From a checkpoint of a small mixture-of-experts model trained on Wikipedia.
Experts: 48 experts in each of 6 layers, 144 SwiGLU neurons an expert, 2 picks a token.
Training: a variant of Adam for the experts, 483M tokens.
Below are experts of layer 5 (counted from 0) of a mixture-of-experts language model. Rows are named gate (a neuron's input weights, with its number), up (a neuron's input weights, with its number), down (a neuron's output weights, with its number) and show model dimensions 336-447. Each number is 50 + 15 x the weight over its row's rms, rounded and kept within 0 to 99.
Before each expert's rows: "comes after" lists some tokens at least twice as common just before its tokens as in all text; "gets" lists some tokens that make up at least twice as much of what it gets as of all text. This comes from a sample of Wikipedia text that the model never trained on. Tokens count by the router's weight.

# expert 12
comes after: " in ", ", ", " (", "–", " ", "- "
gets: "1", "-", "in", "–", "u", "ri"
gate2:88 24 66 59 43 57 40 33 44 57 62 36 60 35 34 56 85 48 41 49 45 33 65 59 51 54 58 43 60 36 50 49 51 37 60 52 56 48 44 51 59 65 50 45 54 44 52 33 39 51 22 34 52 25 72 56 66 49 61 61 58 45 56 46 64 71 44 72 68 45 31 28 36 85 68 50 62 62 62 37 42 36 51 71 43 50 42 63 53 46 60 67 56 42 42 24 64 61 66 48 59 82 35 48 51 84 47 26 26 49 47 38
up2:47 75 33 25 42 48 45 56 57 35 49 64 27 74 32 51 08 77 61 20 64 55 50 59 53 52 66 59 26 51 63 40 65 86 29 45 32 59 43 32 32 33 44 52 32 62 63 38 60 59 57 70 45 75 46 46 30 43 35 17 67 45 80 58 41 56 82 39 41 55 61 59 54 61 39 76 38 54 44 69 51 32 27 29 18 33 54 56 58 54 44 61 60 45 43 69 69 38 39 22 30 49 35 58 60 38 75 50 53 76 48 37
down2:53 65 68 52 43 56 34 48 51 51 48 65 20 36 71 56 23 56 64 67 72 26 64 55 47 69 56 36 53 50 61 40 38 78 51 56 48 63 62 65 44 34 72 49 44 52 26 53 47 20 66 40 70 43 44 24 47 64 33 52 39 66 53 41 36 32 64 44 46 62 69 53 33 59 43 57 51 87 57 63 57 49 22 24 49 43 50 57 70 43 54 35 45 37 49 62 44 49 52 45 28 47 60 49 54 38 59 47 60 62 36 33

# expert 44
comes after: ".", "\n\n", " =", "==", "===", ")."
gets: "\n\n", " also", "===", "==", "====", " in"
gate2:71 50 55 17 55 71 54 40 51 67 44 68 54 46 63 56 58 49 69 78 46 59 47 45 45 74 28 63 29 45 23 44 39 71 57 37 53 43 35 52 37 60 71 54 26 42 58 55 26 59 41 37 49 47 38 35 45 50 58 52 64 47 75 68 23 66 58 30 54 42 62 16 50 76 48 60 38 51 59 39 42 48 62 53 18 55 46 51 50 34 73 40 66 55 56 25 30 47 82 77 58 37 64 49 55 44 53 85 52 62 47 51
up2:56 41 53 43 48 63 68 58 46 32 50 33 57 50 52 33 62 54 40 85 54 53 64 55 61 44 45 46 32 38 60 61 45 39 49 45 57 41 42 34 22 38 38 76 48 48 52 33 67 49 42 52 59 44 43 54 67 53 82 40 51 40 83 68 53 39 39 53 51 38 56 45 46 56 65 54 66 38 72 49 38 39 63 43 47 67 63 27 52 50 59 32 52 35 43 37 55 44 56 32 59 48 63 54 35 46 79 77 68 49 26 35
down2:54 58 49 43 38 48 31 44 44 45 45 55 33 48 47 29 37 51 15 46 54 28 40 58 40 30 22 45 67 71 47 50 60 70 04 48 61 57 56 37 43 38 69 44 54 44 56 37 54 40 44 44 40 33 29 49 57 57 22 65 62 42 59 49 58 45 73 49 48 55 92 40 30 29 56 41 39 20 55 67 57 73 65 52 28 40 60 33 46 57 64 53 39 68 45 60 52 76 55 21 66 35 51 20 67 26 42 40 42 41 36 77

# expert 45
comes after: " | ", "; ", ") | ", " |  | ", "% | ", " |  |  | "
gets: "3", "0", "1", "2", "4", "–"
gate0:50 49 75 35 49 55 67 65 43 31 29 32 36 38 67 55 53 58 40 23 21 57 72 44 57 40 46 47 31 48 45 66 57 28 41 48 60 38 56 81 31 37 65 59 47 48 57 67 52 62 48 44 37 43 54 45 46 65 76 36 71 44 47 57 60 57 58 55 33 47 69 69 59 52 61 43 55 41 53 27 46 16 50 40 20 52 58 65 39 34 71 65 55 41 59 48 67 33 59 67 42 31 64 33 49 27 67 63 39 35 31 62
up0:32 38 34 57 48 56 64 73 41 39 22 33 43 18 57 36 51 61 26 58 24 49 27 25 54 41 48 61 38 70 42 61 38 56 36 54 62 32 47 66 43 73 56 33 45 42 58 44 47 50 57 75 65 53 42 51 62 67 54 44 39 75 36 35 62 52 40 73 59 59 40 52 66 31 75 68 62 56 67 55 22 61 74 45 23 46 57 59 17 42 59 68 35 37 53 62 60 63 56 48 49 36 92 61 60 50 50 35 06 64 47 33
down0:44 56 37 14 60 84 25 12 43 49 37 68 39 39 42 54 29 63 41 42 49 31 59 61 23 67 46 40 42 58 59 52 35 64 57 86 46 46 44 41 17 65 74 53 52 42 45 63 47 37 36 41 67 48 39 63 64 37 58 41 55 48 63 44 30 33 46 53 42 42 24 57 71 30 49 61 68 31 39 33 42 44 65 56 32 66 45 52 49 34 35 38 60 69 44 60 40 32 43 43 51 56 44 61 74 61 62 47 60 59 43 51